{"hidden_size": 128, "experts_per_token": 1, "d_shared_expert": 0, "routed_scale": 1.0, "balance_loss": 0.00823, "init_std_router": 0.0197, "lr_router": 0.000392, "vocab_size": 8192, "norm_eps": 1e-05, "tie_word_embeddings": "early", "optimizer": "muon_variant", "learning_rate": 0.00757, "batch_tokens": [32768, 65536, 98304], "train_tokens": 665700000, "dataset": "wikipedia_en"}
Below are experts of layer 4 (counted from 0) of a mixture-of-experts language model. Rows are named router (the router's row for the expert), up (a neuron's input weights, with its number) and show model dimensions 0-127. Each number is 128 + 24 x the weight over its row's rms, rounded and kept within 0 to 255. Numbers have three digits each.
After each expert's rows: a language model's description of what the expert responds to. This comes from a sample of Wikipedia text that the model never trained on.

# expert 14
router:120071129170118070176110139102055171134139123116132122105087121121110091157133132114162116135143125130127124143114156130172141130130108117068140112120147118126144149111171107111150155079120149120105141118173100155141161094086118149135104114134175137157113133106143121101124113124084133155100163113114137130128122131124065129168145140144141138101126105132121145104135103115159129125153
up1:143084122088126123110149114124162153132123105158124111159150083170148106144133108171130153104154136106069151132122141160169145137169121128135148118134110126146140141138142143124138151100118104119140134118116089170108145103135079069171110120149126149140101152136076116090107135132108124151110082142113132125096126097174097088115130141130133145095082118135108161147126126138187137125148
up2:133097144130089139137173140134117131110082120093154155117124121145159096131141078155167135170158151102131107077113136117155117136125139089117126138115165097152127078127127092144136107184106133116133127147108134128145123065100136139154130118123134143096138101147126134119133140132098133133139130134140173139135145095144105124144130152106165151145159121148162157128070084187163144175127
up3:096118115127125129133114145135124123088150100142100171138120112157097130087163094102137108156059161100136131081107111118101140156137121126119085131099115134145138142123156146108140134134160134124129104138148149133137050142122133102115103127147163143109105151107105161099157096180144112091130078113136140117123142145137119117175147120133127129180095096082139115134128139117148153172153
up4:127071135107139072134146143132115150135111146099120164097078150139081140138117126116122117163119163139078118145114108107149147137124101119103114118127145123099194161102125182152106077103147120130102120125102102115113150131084146150109117106143142128165134084152148138102135130146146117155120132094097170134105130156094124140128155114133163181129126133126112167124184137154124140132136
up5:102143149112135133137123096134108104173168137106161106072133166141133178135114139164125095116161115139152099124119142130087121151089143153102088143126150111147115165111180140119096161111149190105149103124144095103098156079097124143126107126114114129123141135138119168137122114138124111132178122127116114120126131128133129083125169083149109116156103131118127119167163115132102161083148
up6:150113156156117084107096117112126154116128146122128139100142115114139131136182130167095098101119110205121131128117151175149101093121119136163106113144115162137122127137170151141118152140156126107111125120157148136133182157100148129140079079136122123107138152114106130112137119148131084149139100111096095124112150141104126178121103095119140172171144095138118141122122083124117143112069
up7:103137168117116121135149131166105167127120114130132147121132128102100133123143179128159128147100097126140145114122130146160130148109098126115165095121168097114101160125147086140162170152154132124112120162130122115135168142166148100130055138156077135115145154139086140092134128103135114118119154142104127124109178120133103159131107093136136176082181115105145122152151115168112127141169
up8:090095109125142153116093146162132178112122092110096141133117141121103140108131108139082099144150119099137141130146162145135151136112123159125117140111156094080116140075099114112136158096108167106098136125148146079123151130117114133155115126109122099146165139119125095201148106134145125101128101154117121156160174077130120110107109128139123134173148080122093176146133139116121129121162
up9:114083113111130090110197135115096121119137158131134108116111141128146087117167096148123126141124091110107131104115165142130146130136127137086161140114168080089129122129121141113130180124105154116128095104098050156129154156145119083113170132118170128136165110139103132120159165117094129145119121136110142131140087144109146128152137122106145092131107086155102129098113105142174129132143
up10:075112165178150131102165141141122134180076109090116137123124147094088127139123131144132129113143169146127133161136111109118130101109114119114102083147115099166099172083139130132133100137128119139159114102150121147157112126168116124142140111106125134118111125156103102152134123122083130152162140129135155111126116091114086144108138132088193152154086117128131082140108154153140109086097
up11:067115151149151125150151173149123114141118176137127120111120103149150146131145134136127135123131122103165104112137127095091169130116110102128176098133119148092168145141131124117099145125105079111073135138114133153129132127095097156138093100133092144134124102144096129093118145137157146127134174153089137068129135098116103144111114094052100113120099121095102138146129153151150136129154
up12:136134093071130144146115164103089131125161157105134121117130161159143106129129092117127154129131135131144094102116175147158120131129141138129133149092165130102133165135133098129168074151123117113109115122140136117120141117138125117109093150126146132170116157070155166128126176104144126134121175156139121099116125168149167132130069159117093126094091073148090105114142133121118138101165
up13:118107154133158118141172170083104122094099119158179179120121103158133199156106172152127153082131152132102119161132121155198106120115144116140109138145105106146109135154137102148124163129126159123124136159127104104117158103107108130116114148101125132169127137159114085127143134144136146126142148130131102158114099122158134161095114123103090134128133088158139130111168096113159127127103
up14:102111149142116095146129136205132128134146083128093114139123158167124129140071123126127109140136071107151073106137077092154082098120112152120137119123130143124149123162139154130091104128147131119136142121128142159138127084136128147096105127125154136136108133114131153156142201123147158142123153143094170103117085101099137137166124120121132130120115148120144123156108076162162118131139
up15:135122114114149114114122136109123163187104137139140125086094109125093150164159122091162138105119146133104136088113156131129096138133135132091126112159135131129112170103134158134122154144118158103123148130171133088143143109150111130086105078157131131137145161120116124085107093099121116127132132140080110083140144095120160118184139170111126178106114100148190128154125098128151167139132
up16:131096135130135059140097125139095159131117101111132058113120128136130117165132158136164107141140117061127114102126115140145147097122132104138111066128132139134115126109180073166128138119132094142154138141156134155158119125098120130085127141117104143101122117126141103119121141161095101144107138174122106155136096115144131140122131156078108130104143139153149157128155159144187116141091
Description: Noun-initial consonant pieces. Opening consonant pieces of concrete nouns after articles or adjectives, such as sl in sloop or slug, cl, cr, and whole words like gold, water, ship.

# expert 10
router:125142152113089111116106102123108100099152153141121129154139129127137111108105149089084093135110117132161113111139170113139149151104087190080130080136072102110148135136137162141136153165115141107130116113124126083133167141101112158118121158144119121112144131124130167135114130156098139127120143144132141155154122098122102087117136182122132106111110122103138132125115132099092052088081
up4:134149129127110122146136085157114144148125142155146113083142087124077130113147144141125116133144138126119140151111138111115102123121153160176148083117104117086148204077132122126138113097059112115138125136164113141119115143129100125161115147140117135131132168177175118106116112108122130126089131167096172117128155113098150140128135106131159130112126116196157154136160114101124124167136
up5:132146152115088159084130087138105118120098120148108174157135103106145177136133110118145171076114081163169143122169126072125138102141124129116127122135142088112117143089103151108106130147111124118120096082108093133125133125118110117147111123135108122082136120134130079143126105159137149156176153128108169163115135077150110127122115147114110130148110121126102098128120142115110060137112
up6:103129136115142133131141135128153141143107112132150100134110156180099166185126140089086114154134166104113091168144130092107147074127132119106142129160157143126114143126128098139120097126118180133159137082138145146119154166124096141166136179164112140091152138111101130120110107160146126105106122153105177164156115122146120079146111141109124081158075126138150134126125138105111135132100
up7:092132106150072127120115123127139122133152133147134164155115136149146129088178132121129078169128128154138157127141113117094157169126128135100132131128134134105145099109078137144116123125096187125087149115105137110141104149111114124127099162118152132139149146136147152135103151091151080136130145114099160079156121159086139160150100118099089096113098152143059104143119161128118125095113
up8:101150125183136116110082101094132122092119124141127138111151155101115140141155113076140118111084080126156131135107094110072108145117127136132167074136118088129184102121142143153127112121138114102158151124072113126110101076117111168165185088121137140130132119101130133123118111161103138118142129126127159143156160147137121135174119122131104104109106150114133104124147139135129146172111
up9:123099150082122149082104124095173102120151113140140141092108124105113142112126084133116146119124096149121107165123155133158105143086117158178151118120104134151140152150149162135131137092124174130140152125110100137148109137172104130112107166100133120064072152134131146127106125083109080136150156113121134181131120163165111140137142155104106120125112162136137122090135098145147107120097
up10:098083154106137124117123092116116111092146135099152105124147124127148149102121145168101126099108196124180098146168080153123117160140151172104164199120131163106140111132108134088117122164137082157130133152102133079090142127105133135147162176122115134140165133140123104178105125143100135112145100139150120115149128103127129136153136155143128136124126142121098125157164105136143133119130
up11:139161164119147132148115104131162108145150120114144151140141111109105113106118161171167154119118147133102129129144114136146120145144166173117080125144148075131115116134118125106137168077130120092125101112148180124169093135058115127118094133078108124132161142141111095118108142101127133110145174124139163124176085132107102125107120123105111130143171098133105104155142105142100144101096
up12:110142146133166121124115136118124123142144121120085139120153128163096117157141101137094133134121115100140171076134168113126134050108093160128128128123151136142117120122136146126137121122141138106127133139155137103125142158175133105096141146099140126086102111150139150144131137144140131102075096122102155190153169100066164088119153128114079143122127113137119149122146093163159117125182
up13:145094141159140115144161105136153132126107177119129092096124110092151080115158156121122092135144157137151139123125114144135131129108155145132085111082101151095099112135161122134127142134151114097113160113099162136109133131110155109149127120145126154155152078126146155126190155105093153128133117130163149145114122136123104060108070135147132205114113125150143106141135112161142125135156
up14:112147118137144119148130132130114161126129108139123163090116120207121144101126123120114117120117121098129159158131163082121125107091113159114096137132169166090158126147138148120108127084094134137108147081145111139088140130143109159100088099125114133095088139107123130130140092127101096101136176182140144162111142123125138144129117116102191092096107129139165125121115144135133155186138
up15:136126131107061090188190098126122138117109104114121114084106122122127140136151140165137068107096135133111155160152143128163167148126109140108133089097192146111106129131115133143076086132113144102106122110128165173128127142108110130146132129133093127109138160124155096130115164097122125142146125163157119138116139113130134128141167120146155177147138132112152082102116122125118114130163
up16:114128111153157167157137130137051155105111134177106117131092125140121160137136122091100136094111163147152159134147121127123146147102114121130128127141083124123089146115163132098164142098053147104124097137115121087123150165120121089172136135123135121136121116164133124148117164115107112163109116149141117129173117108120182137131115144141127147154110128127144131156121150118124093202148
up17:127138120134086060073114095132137108118143151111140130122106133087130139112130116089121139158109147121114135110162185092124101108122104165076114094145115107171103169132116130086084119121086142120104147150135120103145187081129112128119111120132121118142141100087089098098148123161155136152165118138143136089156136145139139138113131123151128105135149095154150149154112116136113090131117
up18:111141123130128078102130122136093111106157188169144130123130153120124166111148111148158133146127117093171151135115111110118133136100096123129073115153119189164177115098142109123101122174127145133139141105186182143118113178136121134117096141133124132137105133127090091116156150137117151116116121146127143106095143134143122180132133092096107094137122138110139149156094097158114143165116
up19:167149148139158157111105105109153130157098120095108124107077115165107118083122148150113137109113180100139141155122150118110082123116144168116124131127122114137139136161125127065075124179151133130148142098141154094127114134132147135150108156122125137089109113138107156161127083164137097112099096115113177167122121070133146102110136133132128147150127114112137163144119135139155115077139
Description: Auxiliaries and subject pronouns. Forms of be and have (was, is, had, been, being) and subject pronouns like he and they that start a clause's verb phrase.

# expert 11
router:105118170126166150148125139131152127103108122144091128096101156156114071108132165120150122143154111146162141147119112133138115145132113120113144101079086127124107073156164127115109120124115120120132110123108129124103167162079096142109083158137105128144129155104086155116112129067147128135151096137087092128148114109120094124191154115094155104170104140161136108135155125127153143113123
up5:139108105118162153150123142107127135093104126124181091096143144138126117140122118127161148092159139140108145114120143103151114165108144134188151093149126091128148110172120121098113121141129103120129113162087117133167081131145103143117092129118149140144142133154161160111178160111111152068075114113110161118144103121103094150106114133095129125145154155073136120130081121151158120144123
up6:146093117128171136145093079099182131130089129133106133142095170140111120147122129115142150136159118088083109102154144146171096173127110131115125131121175142137132157141167088137117094171105149125147142139115179127119138099122093130142134110135137135123120168187100163131122147107123155162134091117122144130102139092087099101128127119159119119128115094135148108141142152190153125129137
up7:148067131140110134153125103127155105137140114144148129118156148143117092101165124088154127084098130139172135130113133119146092107085160153113133147153155116102102096133111114130163120114090143121103162153138106106135173105148122107108143137094112132108126146127104172132132139102102122118177108125174164143144121112126124077124163112123127118194110106147093085153161099125122104146167
up8:129133093139113108119131151160133142159128073139111174151078160133130142125121115081133132136133120119116126165196129138140165143175126137129118127142070138121132166155117145089093079123142145118131129096164151142137150103122139150149112117119138149132127129124118125111129126095121151112134175159100124203134125123098126092130114168131125082183117136107153092095108124109112169122130
up9:093112129196142096141080168121136089124129106114168094117122134105122162132118137150100122121139062154110104118149098136148141126162128134123106155124125124155108128094150149172108142140091102116119148110122129145125127085097119122145123156138100134146136133110138159154132162100126131141064115110122153123154094100110096156153139127145143136117102201134158080161109136123104113155104
up10:128129096149156143180129115145166124159145158124160153125126146146120110102135140128119153106133142108145061111115058115102118063142135121124137149160134148132111145140099173126121091170124128130160123111084096086150115149126128110124136117119145157140138070133159100112164118113120159116152121143095147168141167100143118118144118137150103086146096155141104077124126107121102131139103
up11:130102103133152150129104116120174131133090161167138099109138138165077095129137133112138107123145071168101116151132129150153129131122168110152154108111136157151150142143133137182097094133125131094122095151134111141151157186094141134103123113137130123106099123115142110118175120102106102143160106150109164106113129115119153187125120150114163130092137097109127084142124079108145146085139
up12:135137160118179167148140113140181164104138120114113155105105119156164112103131114109147116106159121115139145119138133132114084123155083136145112150079090116136140105122082126106095149120109142125123139156112131138129143167099135133099103085180127142136114153092098106108106085113118089164111130111081151161140194137083131126147108153127123162130121106118091122123124123125113178105135
up13:110166123120111117116090127153146117108097111133106081149098128139163077149092092164122112099131161151112100131142134116063117102122119141128117121128153118115131125135143153118155127175135109105162107155128117153157137145130074152180138141128118157153088170112148136141117131106108132146153141127156143126128126157152129064138134116136132121128165106192154092111120104087095167111146
up14:112099149089139172164122135138062102115155121066111139111129154139129118139098122127110130129149107121129146079114116106097082129131105081093109130088087180126117122125131127117143147092130135112153122116165082116094121100162104128124131144105135147172120177139096134142106168108123168133159148164120149155119108116100091127134136135163137124169107167110134125118104147108149107139118
up15:120124166131100127115129119126150089102131121161117145111114175151128114136105163137124129105153105106115121125127128158145115144105124111143166126101130110139115104121123162186122170080149140140127117104098064122144155119122075123139122136095150148134109119159099109129145078115121130101141119090133096170108148150158142167153176162101117195112136133131135087124126132112166185149135
up16:164124124169118168158143128128139109142142168120140122172152174154141106100143134124104131107133105166091117157147148100136142144102155097165139144105133134099135179145113147124111140105140114125116150095183144160122158139112143151124094133122154137121150083120107109122180125168124133131098096109099093097124074177105137097137101122124113145165122124100113121102069103103150117135149
up17:112116102134181138131104123163146110141146104101120175088160151158166100130096097115128142118105113145109102165124130137134120127169128060126141133113096139128148140124147115134124161162146110144101107149140140128115184134139090085093111129109123145082115101152160160140153121110121136185106104108090122132114115118115112148144112160098146121137086120133146136189130162138147090108094
up18:106100128129106120127084118124110134109131159122112136131141117135113135112128110120135095141132145117083121146162117120174132143121078163127159099140130132146152139090127120149152143102137134041089113151115135134126116111134156124168138130136147255122119116125119134128112087143094137132100130093150146132114127132145134143118124166130088151141119134131152138153105135115125092125141
up19:142101134191128115156153095172158132107087122145135197082151130151156149109134099109124094132148094137106112108097103133122099110128172096101147107115107105137123088134112112134151134147147128117170120136134133065093140130101140127121129172108135142135103102150105134115159102156146172165150103104126129122097141115154114112117107069109110168120146129125117122093089118127116121142148
up20:114121172128144167117097157094137112131143147117102118102118098118162102124090154144091183114137141157142106151155117090125131158101170129096110146149113144156123130128149142156134085115163102114120140123131145121080150126107072121082108126127093137153137159153108092174102130148161155142087111110104116123102081106118164132152132129086131097124126131164124181146136116122152122130099
Description: Table header cells. Table column headers and their pipes in sports, election and chart tables, such as Apps, Votes, %, Candidate, League, Certification.

# expert 2
router:143110122142095125101126113141073091065174176138144122105142111120141103149101115140128119140115140143144121100142177134113123137132115129136153103115126119126120120113116119147159135127161113121080105103141175111118145125122102135077064151147118138168123138114164131106114135135114124151094170084157121105126163142127147087172093204105111114124111144160155128149115109102153123139110
up5:094115095146086126120124130161144119141119105115143114124159103118137169089160139129123137144161138102112075146101161147112136122123149165106169112109121114119119120115119146099155094119121166083121128119124113139130108143097184147147084147164156128124090122138124111163134100137170174121138122111114106136092186170099170148147096100134107079145134135131079102144122134159098127154129
up6:144122093133115151151126141139145127125175113104121091110124153096121161130122114118157104186113165132119113151156132136109163164125122126136117178150100132120132134136160183098131161177143131131121096102123129091172074110110115112129118122145155124131149179180085170143103129085110123107135127114145185131107139144173147119133124143139157128104140132148134092173095100119116125106115
up7:104138156087126164124123137152096130137122083123138128107072130114174159124113107141111159131110105111088148154142116125136116117129127130141149103158112123119131143116104106142138077154094114133088124143136145147115192117102134179141109199108133129141130130148126111126145112152119110125154143107147166088115164181136142076114133180115108153116123130103160105165131090118175117141151
up8:173122063126098126140136139133164115090147133180097154115148077133105148142129159096084120127138104165130140132099101109124165107162140125127139116121157127131147179112107157101093156060129074140115116083143136130105111132133122131122095133184128159112147093112110158089126116137148177145122138124136115082143120112112145116111131096122146105119139138142101130168132150143132134142112
up9:142067175126114064132129129160140158120137129171147146119123163104137176151099176102104122100125120137129133114149115153112143133144170093114105153152123178136102102127144137135102148096083140131135114113121160131106148130082125134135119129154135162124130146108155095101107138112136106130094156142092121118144101158099110113109103108078175131145116154145133129109130090167147125187133
up10:134121142126135115135153160167180125137108146111122121101086138106152122110157119124117063071140130124137122135151130113122148103125119117145110107140108099116100083096103082165109130126177150140051087154121174156126113140106130114114116129140121130172163133156152158157149124145130169102123132140133121127101150128154163175148133116140128126093116171100118140109145152137123080156111
up11:117128136106112113053130099092158126113141120148131161103135075130164120114106156100147156150135125131139127115114130119134145051125132142131092150166121158111138148121106144132133109111121142169198130117103124135135127163110134099094173110142133151116169118146121091124156124103114126139143128091143115118092138119115126069143087125117107146174131096154129174147139157146095094118138
up12:166086174135108153102115145107111128098132147153144161080111101125160165113178126135135102126087089128107127149125130133144136127089179101148181167130118121114130138095126101138118112109127136142091114081142099078161132131147111158172153123147127144105151122140139128149105112164128183146141147116119103131147161172138158146143107128134111151108098173142146139120114160116147087123110
up13:141140178132080125129135167160108127097126114101090167169117142138150142101154074167112114154133118098127128157150182088080124111173083106167163139116152132099141138139126097139088112112116167147109153127135132131130136166136137152111101136159128146131145122111101128133124156120170072122113109128113113147115127146121069110121134103147087154123095102153127108140156140152134130112139
up14:084102084126117172112186126157137095101113151138123163120110109126117123133160088132137078120141150108133123094149152138168134157089147118135091124126139154153151137144109126109141103159159127131101164155120124099135135113126137155100151133118167143140131172179116119145133095134104090109146150106120097120133119155163098120132097125086097108125103103072133142125096161098177147129152
up15:112098138107173099089133122107123114126115133100133129097124116159130079087094079135109109128104162137137158090124158138086110143140094113090161116130099144178111143142106157098153117123153159139165121145101150139115130105134135177072080106126138131115100131119137138154108085130122144079141142155164160124135158176121120123103115107104095124162108110144125132133144096108143123102155
up16:127138103167113106151126151140147158081112109167121126100125140097146104128126147143153110128125125131070176121128135126174108094125115113098144122136153075154103146149142136139141097118127084124139164106131130092105162134151126160109058095117127139146104132114139153125164132157143110136122116097141119102109118186148117153099161189091138088106100098128141120137150123099098120132100
up17:141103139098132109167110129107143098098154165157157122144103074128154096151079119135113114183089113115131130074152116130120125130109134144107156144130137136101165115130161145137126122085143143093131111099125133113127165153099135107091128138123121103117131118082160094080137137117155139179107172098130099150119137149154123099145122139157104167102136114117151175084145104087111126119136
up18:157140134090105131116116106102113117113141122107144097126182070142131104111136113121087146124146105174127148141095183100148106126104103138109126126126154134095119141125123133129110165161119115118089096135168156056133134150092127082107155110150116123154136127143104127106122184113085192118110127124118099135130140137139112139115160152147147171078160130158144100117138122138121127159119
up19:150114127136091109197123135124099119087158175131111119093141109096192147102093110140157126113146122133101143153161175113134131121128137101108100138130145106151154174118161111131145134140137100101120131138126141102113126143154124086124127139109134097142142156089110140136141156132102167115094117143110129149110160111109164152145084124100103090127061165130106125141148082112117140156099
up20:118103085162127114119109125132128120135108120119072090137122149090139128150151133121096140182127137149155125129135174165105169113112120123111125120189125106140141131111119193162114131161119151111112129126151105116087129126136130053071084189095129116146128131128122141085122145124114135111128133157175108139155135143114130117152115137112175155135140136124098145135124103109112105110086
Description: Word-initial prefix pieces. First pieces of longer words, often Latinate prefixes after a space or hyphen, such as pro in proud, inter, un, acc, pre.

# expert 1
router:105109202128117117140117174161124166099101113067104119125114125152120137116092133134111127094103158135146163140156144156137123111137077151104142095113115126141134081079103125121127122097121111146136154125110112147180132160116116152101107138105135123118151094139073121149140118150094139106127113093115139132159093081128103122157118120118125135165153155119153088159140099113113102099094
up16:110102128150135107118141124140117126099134127167134136128124153115105118084134167125148121112115121145056146102102125084100119143121128178094129108160168122137077130143049144165156152135098104139152158114126155141147135152112102124159159180143128139132148136154139086131142167115155083159146161115149119161131172105130136113114125131110170134135089160122112138120112156127118147130161
up17:127166107118138152120141132129150142133144145086124178138125139123101134120109139153060115141182126121135164122110126124122143140134113157108168128136123085148151142150126146126138116146128121125157122124147153115150147119132131124157141144137137128157114099125090153104109126153089079081113105124090163163165102106113097130086119180163184149121138122109161136064108089119098135086098
up18:125108143166132160136112166139154128109130112143118120145090112165143130118127097142132124124138123091139129102126083118171119136108141083137146135115150099144137142086123128117087151148130115115112156167142127106122208138142102141110102129125139115142133103104100095123141091158130159055128102097126163134161101135178156103141157113121071111151116110086157099136123105152088133105145
up19:109112136136126145144092143141144133162116083134150098168097127184105149134136112096084158133122128173090109135120132173173121112135129145128095108125147124133120172099114137155045101098146133137136139112162117154136120104102087092099124104124131124171129156093136132119139145123130101119123163080113162159126090154146119148138074109107119134137110110156158140143166132101142121140140
up20:102125141163138169121151143132116137105086131141141107159121131126163118131125129108143126173141186116126110113154099084141061104076118127143142145136069111121108134091125150082109076121137153135139149087109125185111152124097098085105126152092130149110148101111122133093126143117142142144111125127136120123129110128105133098161144138112134094150124115094152173090134140178124107143113
up21:146110168141104149124103135140144123132110114052122106115109141134140164113085109119100150103131120146147096163152117139126146126148138130118120126172155113151103103161132118132133121143080166139147136117137085125190121099170141159130143114142127147120172135131117124119150145114109156128137143170130061129127122105139102116180118111169154187124112138174169108114091154138121146101113
up22:083120191185126110145127116115098128150144147138144139109111143116127159156098132101162145064123083112083153172160118119129162151127093143115135130138158097139101117130139140117144152113120147155131138115151118152117124112163130107141173105140109140156106082086129119112120091089139106120141085157123141120138102114084129135129134141139145128143093108112149130134105160144130104048115
up23:115098083096108134143110114125120093092156173151121152067131124121106141158135128115143149106088102100147152113120100144128096130111109126115085114151150149111140078115122194151121109110130123138117175167131103100129148115139119154106100146158132136131122148115089142103105175108139122122142130091134154162128102121113150183154105102165156101170141155143115143177144140127099151123132
up24:139131127094125149174115125117070142120123162130172139115172081124161085122131153137152119135111083116094150142155108135135138102125153124141158097132136103106154149117143133177084137115141112143135116120152134157154141167156120139121147124118139125076176164129103140135117144104076119107173121093155134095102108205129135132101138145108106105123122128133139126157130129139114150098078
up25:181111120064098139149122126112146152123116144110125142136156125135168122115136120143120140121076134141166139128131138152144158096072110143118144099148121126130166144113102115099154149154144113127145129121123098155135109174105122127101128119123137120124168145169059127139130141182136165104108113051145126162125137141139141159134098124149138128121115102075124137125171144131079123162155
up26:112123163126135129088077120160107162111092093143099115131166122132131133125085148086154114129111088112087120131152115140139137078093143144096178143151115161114160120095135167169129161144139141159129115140119135135144090127121131084099105130134131134165114126169102135108157124143138135161143111136162110097145111097157139135146117147114096108137132145105160117195073143136125162119150
up27:153152181099156168170122152087138170153135139120115112130141101111158126096119151129151138155122098115130101164122108125157112107082120171169085138128140113113103132101135128157134106116109137124153153080090127156066094105146192137149204143170134113129105120122137150147113146130129106139121130149152102118134121089148115130118114164144152131125106126169134096113128131112123122116122
up28:129130125122140127141100190182112129141084121123112135143109111116098152154155111126132178091125139135161112093110120105103137112182127123068145117133176126118135152095112140119124107121112124142108138075134154135123134133122123091119103132118123149154163100179158132118098121135124173121171142106106104125118130128185110118132082128098144133153116133128143073112110123093148145172081
up29:121113147166143121073090136140124132123107121096130111126146119108101147081150096148125173090132152126118107146148153119127130145110113158179121138113139146105082147106124100172136118140085111114073155069189164130147131149110135159107143116116154117161128148126139162114133118138106135132166130145092098137121076157173130117141114099104110148089161101126147108114141118152116095128144
up30:114100146140094105123152117173109140100135136129161163093155094118125102130095150144120139148145129117126171136153138150105100120104113115101184128121097117141111104105061135136150129140091082158160130112134124139144158112088089097108128153129134114135096092165168129115142088101110140127104149114165155127139135138114058144099135099162122157097103135145120164150136104128134090139150
up31:111110169120165141139127099195121136128109105107096163131114132149142130120126091130106125126108152111141148147134165143119098069151097155170138117139153131161143164115121134134142119162147107143160128139143148107139154081160165115121093146132115138115126083126108130119119114168134127136113100113080171162106108104146150111140123135089066132141092103111128103136115093087083148088125
Description: Personal first names. First names or their word pieces in lists, tables and prose, usually before a surname, such as Robert, Michael, Lar-ry, Col-in.

# expert 21
router:130125145118101118093099107130104146141140143128108114094127114152121133136143167103101122141133097164145133168143128140150128106121077137125163095101087106160158082138102098137116134104117132137090128182102120127110125132119092134165143117164149120115117094177115104178113090132097134073074090111143101150156151113140098108171110136131134089119148140142153107169122126166096113138136
up1:116124124129137104147099114149166192129141105145102120167129161115133097115141133125076091115180151138164135162112105138111159074070144149096119110119122135140110137111106112127171112151155094127124124087148105171108091137146107129124103114136144136136106146201125132130114167120120112088123160102158116103146110129119094168109119140136142102097144149084160112139141127142105120138130
up2:134075107135126102105089110171159191093182113113125130116110143125161133175151161117127118132134089147125104123100095117107108117147138138116128089150097181142127166132168156089140066128133123099143110122075130128102131123141154095131136094165166126139156156136101131126111123137139111144113115101151094137099127111106123101152126122128117108133125158107150105098113136156130170157105
up3:100107106127107099122107095130118135134132128100140162118136151115124098125140095075172088153152117130146107129130150150170150137103141139128086149104118085140105089123136088159177123136146116149137124130095111125123111197096171101139100130155107124127098125145124146117097167142144121091116121108108091124122157153136098145108155152084141073108092107136078134118108110158142138112095
up4:113130126116144201127132132113120100146139099089119134157139133144154122125100153108134144137194126134115136154128119146096084118133109145106152149168135122146162133116145115131138087091144124132133104137114123152160127092136080130114163121067142126127130123134150123145105102118098187120143132082105150137110103070183113125096143174102116119169104084125135149145150157123113124111098
up5:149130125148097134101121159158086150156136169182132155113146125170143132141135127135134141142081142139122122100145168143160132154110144127114112128138161145133193113098141125100135123140123072122105143170154153134137132111081116095138106176138133105119177060130112169106117126131138155127133127080089124101126126132142144163163129128144146119160103130128149139156144120175126135111178
up6:157129109131138128116088115143161071127170108127103103092111067133170140129111121086167127085143168116125094101159164127147136136129121117126183125126127139124147137151130076136144125139106115156123089125152141117156188136105130119125118152122105138093171127144156164090130151106126173124148144105145109128088131162088114162139123156138090118108144112119128169126136108089102126140133
up7:128158138154147093127105120111109123117107147146129127125138122155127134112125123125112118159102067179078150139152149102127123084127139136149126096167134117101142179115168089156168147088113109113145105104140140121128110150180128096130166141151132120120118154142114107154145118139125114094096103093132140121146107159152132153102103142154087117136139111103120072189123113133095074157104
up8:151112112113112081126112135143135114102127153104095131158114063103091124106131121154140087136104112126137191160084135125122140112139125140093118091095154157142076147154104131125124171101129115115134101171094141120102113141130124120153162068116109126108126143135141099171136127149133152109117135147142110160116140100106097140192133153137150120086097133121156149097132128166157157110130
up9:140155126167091137124085133155100132105114141137142127143130091133149123129116086139137087152114146135147087127114093173161128101023137103130142143094129111174131161137090126143137136158117099113139108138111109115136119136106132131169111122123129129168168133138113100110145122126123138107130104113145080160124137095117126127151137179105119131146153132088137095146112194146123095156124
up10:091143107145121152159136117095111137099111166129098135147103108150139130122105129128141103125131163135128147146114119114163152102123168111134152105122113108155116154130139118062105104166147145146092130160104148085105141118092107113150112144178120138110104117154121131104158155175137099117100127144137109151116162144144087146126147129131185133097115123130175179175137159169069115145140
up11:116111140086100131154110139111117087134147181141130094123145146121110136129132130116144110121173119142110113138157122111103128121091168115114156095127194128151149140139091118122124126132147141112151131139155089116103130160145134158087130085134139118134086069181114151088147106119133097143124153153198136139094120150139128111158140146082121099114094137115158113161088114111093111147138
up12:109131107165090138176115127137113147144111118132124128125114120107145161100136129143137120114125140091088146172159132129136151109148115180181132137091132128176140095134123143085076144137110174116104137093128105116157126117135141152123171105115178123137132137144104128151133171154141102106095093130102161191150131155112139099179104162105106133121168135145119146125144114102120103103156
up13:115103162164146131165106170119104162127179126164108111109123148113118109132150068121097104161136160109104128116121123101117133148143139098131170106122162138147118120150125123106092094151110100118153128142055138151150135164127112121120159079111151157137108121121142111122128125111098158113136124102162131133158186130129159133106120164094125170088058130151109105120122119115144132131134
up14:077159145164103122117125160161138149091126127135095099112159072138111084120133179183094127123139139072143154114142101114155102095121145159124101114150149131139157138099142101120125138138156157115104139162088142151130110111159095115166092164118143115126169178118115145157117120157117113116134088107128118136144104137169137103164121130123106120105128124120116147072144104128131099127132
up15:134151131123104118139202085097109118113125133108087134113145132142066129111098137114137156141132121099122128130145152104134138138154129147151113103129165109148155127096133138091070136116100170126131116110117145177124144108158165137140116110127118125142159121125140122103121125106116173136146109122078160143150216137130083148148136142115140088142149084127108105096089099137133160136125
up16:123102145100144111091078098158132153146119122145146089120134137103135145121150121163117102102109121095129109123105104092136113123126144146146125146178072133129143152119119081097085130164128121114104106163166161136124174123176090124157117164169189130116170125127110139108128093119166130104140100132129122144141127153134126132128173096093129096130111123107167151158127091139117114165117
Description: Foreign name syllables. Middle and final syllables of Slavic, Japanese and other non-English names, such as -kov, -ić, -ya, -ita in Uchiyama, Kuznetsova.